From a checkpoint of a small mixture-of-experts model trained on Wikipedia.
Size: vocabulary 32000, 20.7M parameters.
Experts: 8 experts in each of 11 layers, 96 dReLU neurons an expert.
Below are experts of layer 9 (counted from 0) of a mixture-of-experts language model. Rows are named router (the router's row for the expert), gate (a neuron's input weights, with its number), up (a neuron's input weights, with its number) and show model dimensions 0-191. Each number is 128 + 32 x the weight over its row's rms, rounded and kept within 0 to 255. Numbers have three digits each.
Before each expert's rows: "mostly gets" lists some tokens that are sent to it at least half of the time; "gets" lists some tokens that make up at least twice as much of what it gets as of all text. This comes from a sample of Wikipedia text that the model never trained on. Tokens count by the router's weight.

# expert 7
mostly gets: " a", " her", " its", " had", " their", " his"
gets: " the", " a", " The", " his", "The", " their"
router:133113093131194119128110154122188130146159127161141162137104097176140127129174131060154143201142143143146125119128130145196103183178063089099128071139139100074091092137131170071161142088146141167114116152118110135081120146119164148166109142150114113076125118149090159142105149151196109101112159172098075127127136155109077114219068081125103122177138075200160130094120142155117123103098138144100145087144083090093176104083096173086128079098137180137128094156155152136087106125086124118184137077159102156153190125134136122074151090093132162119161151089175180103127079130121161100
gate3:142147095137142147154161209158157128125118124133178100108130158108112097123142137114083200171132122122079119207154160192107138117126107090143155082125112141163058165179139115110136140090118137083188160113183118118100110194170160202107135164158122138097105124142114169118166108113169141082107136125114164117174110124099085148119099142172082130091132115122098157158157106166089120086165142078144124122103119113139126091158154155077068145128134118182133077066118140074133145128113100148070174185073138101158090052163122151144087128144074127089153076133149096094099095098067159182
up3:103135147142116168085164157129110165136119128124142115098174125136207108094128014143163080152134185141118127096137132139125126181160147165141121119164174127139094128141092104074145109019126160129133124079125142121088141106128112156105090121177156135050126147149150188159114140133152124120111070174132092152149149165150149078185141167119167063115080055136115121147094148158102085150129137109075166118112101113093069101052151138151187106151165147157136171124195119092116155100118085133167135113124136113165139138118116119106132153077138176110120127154147076196087113129057131114
gate4:184139148152126142149137136119135151093111059109102120141125174126096136192134105183144116084120152108082070117106121149153146116115123120121072142192085149101168096130157077140108136060164147085177170155132122093136140144138118008093061097106120155140112113145117203128161099129122118177146156113129067073113153126101099082111117122142167116095136120120135117134153170146096128165085155146114146128088146073148166153124136185135081102167180152106098099135095160123159174116118065094136126103061098193113173116161102134094166075103065134094135097142171138047105116119161115176
up4:184132123160115157160137122130156117156097123063139058067084121166108114163096153139095191131124174127076075146118122124127118148136099107119180095116085107114178148132087116169181168140112081128077118190107173049158109107096117110139104087126142126157108124136154139142111113182117117117104160148106085084166164108123153146086105134066109135074122167129124142093151134121102127103139098085124156090183117079082170140131140167152123136088111148126135094156130164198107158109142125141132028095157096128135104098113167125159121082173236144067172140069130128162109151144070145077

# expert 0
mostly gets: " \"", " (", "(", "–", " '", " ["
gets: " (", " the", "-", " \"", "'", " was"
router:116153118122143059124139126165099112137173146129147136145146125148086123123098103118132131107098101138075141132151179145161103096138106112157113128135170163143096137096140124135108195069218107090135210136149078236135109086172120162132156145152133166117146112101147116066155162110150162114153077115117137100088057182203069100133094142097150071116166140137086107153164147088198139093170117109069146195163161095135132122085104106155138169149131144112168126082096170122167072175145099165151116115113065141123145128110164081117107166122189165128075142165132119148122107112117119091
gate3:124121112102125130187143140168116093173108141158136155178120107119126167095094092109130173149117117092110134155094135169076126163104111129163048113121122130143210137154162158072107132045144148169136130071065138119149096153145133149169112059124155092171122171093092093159108157122160162127156083147158172137186161140160082147109102130143100127107148185160141106123092124156164086103092098161123168078111117110112120179088140101136122141112057135174091077083050120109119107115106141176132083135098148165087192150176096054134147133098139130110073150132127161168130072122169141066
up3:131135145142088108128103153150097093062126120112121191134077122131134148144096133143109090138106111088156115149142169127192077084166096124113093129170083177131097123134147167129120078104070128114121151159137143145142089072141158142055117187144177104128167135120167166130131078123167121106173128180148177119113129159118023087186112137121166155041079124098143119146064087104188089132130133126076071139129151081135111103116098190169164185149124165103119139105136149105121104161143180171088154094126170126134147086128118165177168129149085167113102106122114059178155142117156145092
gate4:157147094127163136125137099145000139117139100106152149141120098103127117163085125097130170167101119073181134111131133176146184121101151117146140078139179087150090179152092170195167088131134172163100079105106135192104107134072175170153142117103095094132148164102157133141123129120124104145118084119091131142176104145171151118140115148169177120137086122097124071188180097071087135135132068118132168096150134159109164117095152134103148127163126128156114145135180123203099067071114142163141142044129122140174120155114142131129116160073171080098120081158140158131116098157075080091
up4:086153060128163123145110142121188169077133081035157104142112138119145143153113086110086186169148075136115120119136126165167144076137148102110173094143088215131104132119095142176135104108168149166135129094086177160156159099152108109133130101085164153164157159127139151133148123093161141060160108087132097107106096136091128162179130076087079154174088195140102160088118156087101064130137099147157155149159198137095135152150139110128157148143156131136120138146090160161074078191076118066154144117087114123144157089158102168157117156135126103119111145167130110168109101093132089045

# expert 4
mostly gets: " including", " with", "\",", ",", " between", ");"
gets: " |", ",", " of", " and", ":", " in"
router:102098080138166180172177144124110109142097117139128135107098113017115166163115126168135145118135168133166093193066099110109135141172157140139130123113099107082165159100153075144094125134100136137141106171167100055150104164163122134095112140116088107119141111183129153151139149145105129100096162107148106145106154117098124136025134179103125126116151136072113090096078114162098113211071131096127132097112116091148135139148128144134114145095088122124122145143088119115121194049168149126171198122104062205098121163148075146099130164214092139106149121146177160160140117096124125075
gate3:076129166086166139131136136162160128130106144181127110119118169130136148099107149140111165090102137161145148138104156140104164080122168142085086076178165217082152105122166106176104097097126122183150139113106151181113086131178139122097167118115142110120145097150145136046154035166128153129103086075078132117110055140147111129125205117127140162130127145098075144158134106125124142113136122168160149047135193068128159138087164128164101145124176208141164125159175124144112158137145102150094121079147111122110103147115102097107152107133117137089166147051133086103106127121157022109
up3:132111116110111135127146150146112140090142070137098144095086088134133099139152189105124151139185110160118102132095205130172105064132103145163115118086105101153088142181128103072118098112110121099127137132108122112114112053112129065146129109099193173102160171164133108174131158183160167099112154154142117150165108052155144110078081177147132072191165140085148147128115068146160146118171182070172120079152131094100107097042120183179114088128136103121160115089122114161111227118147184101099159096139149150098107099113132135128146105173093131122153097104144159068176092114130143133
gate4:152136109133115167115173161161091128167097170165133143170113116112150149134133157135092093084151176160115076104072061115134138111060143132159137149120110150130185122112133108148122041131148124094104097109135171143156149171172103101104179066128108146065102103142095103156122106142112157165133094139103078144077077102141140102121164095115081129072134100166153176108091145075132119133099168131137132098096148171151089037102108140144210097120052108143098108100168147120139182088192143125085150081133181145117120106144107104132050113098156167150160126090118169141182122128159197127
up4:153104146142153114121126097121196173136118070164071077003159096075137158117085097081127120119090059117154122146115154124091157154189085158090144103098121135162118104118127083169179093143118105128128107129154098119190126079116164088135126136141113095083129143129088081132085135126119138127127121173150171082084149103130142120098138170103089119111106120134140170082136139166142147114123097123075155151119135052169199123142131188136109099109120143160167135110057117140132137147074090202104157082142161158190124104129077122150138101156061092141128115153119165162083114075135075108

# expert 6
mostly gets: "\n", " ==", "==", " ===", ").", "\"."
gets: "\n", ".", " |", "|", ")", "=="
router:171121151138089192086099109070143180097124106078080093137168132122160071161152148136136125115165148093122131090150145129109111136103113131136158187167138127098100138121148185118143124102134129147079124110127197153159118115100132057163159107140122096241106138117098094109076137079135130125146134154126139139129087121107143156096154120126201106095117088063135095086135094069134137183162096177148147135098187170119136101129153151128126089159156133124098200188228112053113114138115112111150097154151178099162146094165147118090164114108092066125158125114130132103133180093126136201
gate3:086162136134113197137105135174172127043134141091151132106128168146114102114182105195109097142141151127162128154083104121107127112084101187091152094174131123122125133126150099161129139127140175117105152158155159123115172123126142084035133173152153108128065157160118119069123092152149146129167071121107111039096043121143106123137093128143140104172129127128145147093147068137164131122082059121101193134104120149137092113072111154181148119142148199182127136185152138098135163145131175104182084155126156182085162114157095131125120180107185127128170102097156187144133105175118146093
up3:158124118102158100188132123127153150087127136200078060143203164174157129106101149128124144106080118171170133184149132118193129142128128119108157174126124109120094139121094182156107108071129207135129121133129105127177099201133116146136111133133097098179094166109129109179100173181161177174139064092133138024127116170119082099144115140130071137111145095146118104141115174141122158121075095115111103098148187196126132103087173093143100128139128121111141148156170107102116101055166167213145181146112164140151113127120125145121115180136134080149144166181143177150101129122129091123
gate4:089193193100210132131208081134156100127109128153140108166156106131135136103093132183136090160155090183192088084178125133149146113120099141151151112182119166103125082159074144152042140121102099176159130121140118145100170146084159119154151164113135114079138148150088138169139097117082133129083121102148111126125141153147116092159139169141199085142139074180118154125130093134087151109108111139094137146156149125141114136121101090093111083175158153143130120116150130102116159188087123174138127061077237153112146095111158139180112161096078131136116128090147110127133122166078087049
up4:197139118107168182135093112151058118186111181130065124142086077128108103178153112140111155170127080063138129162141125108176138115121192108124154145190106080104140136109177140163140147082166143114123102126105141074128108097172137131144146106150141172157125153130119108120111164091133136136116149131094170076123082059185075091148111158079142145134100126083138114120148097165122160125107075107149173094147165151044138149204170126144110161132108162126100150123161136155139073111111142165181115143134075130177054075089126105155137164157145175109086124138084073133154084065099163131

# expert 1
mostly gets: " where", " when", "In", " during", " but", " not"
gets: " in", " is", " as", " that", " on", " 0"
router:131095130135094120106093127125157166154095053142155099129094086144138164110123136187123099119125133127099098189099127111090109133081147169130104146103091116115163165135137099175106157117032110151087117094112197121096184114111135135101130101126180148149167198182150109182167070162096136158117105096169157122165134043134152147125106104138083134143132080113142069130147143151152124097103119117145110086103105181168120118198102143068157155149088179169153114107082114148114135109113149123052133095099227116058134143115086157134064157093099177148092113129107101107121168135132099151
gate3:116124148086174108128159111115134173133093131118128089160122132155176205156083095143173168168075125152201155130153133128097093160156146106085099119090178097119065095143121129101138120129125098133127148080097099111114097082098150101133088174164107090103098146113175092129097144133089148136183085181123161087126191147087110151087116103138116130127104119135110173150160076144134223091094142119115037117137101084121180159157118092109131156142136148153148107140173164193140138082128094124099219120076142191092161180143145167108115122145139122129101126128174073142058114102161121172
up3:096137068111104131129160102153183106123115079127169118144123161167153094163125097079127120108109126090121157160122159198157107169158110144107214088122189083114169166100143102132133185051151094192104159117115146160099140114128152139148074169115122108144070104145129093136131149134132155126101125132086159109106156136110112120133108141086127036195122078096118092092180099090100155139133127135142146067111104107155169173101099155124106176116152176131208086101127104173100143125113077177136086116064117129071166181156120185090100113087107154088137154174156089114167097140110091141
gate4:098143139123136109066113153162143100136131130148134127109126177099109178157110131127074104116134082124070104192095138096094139106037093087136119141165127118136144164073095135105094178072083133151139103096130036143096124168126159160135122186164185163070110131103123163123133043125123111161158186086152158157148110132117097131127055164092127127208108114101095095074128114055149134141063155079083138158172155123178156119168124122139148125104082119141113173096097111143164153129146171169118156123100120108144107087149173086134165102110191142112091157127147131168142082078098124115
up4:158088162133073158131099079036147131130102143114068146110178144079131068111155119123134093113191131074088116189104083130096091154164149078081171124116101124109092112154141184151162115167094113112160111068070177160168102100164129094159174122141078135088126117123122095123128154116163101152181185094132166123162096149105143145113126142119118090123180084128062106158133143139186105130102142141135116126185066144123141096167127144113123176102092109107151153137140145129095173140168092132085123088135099136129146093159127102177195163153163140103120162160152058143066103206108103159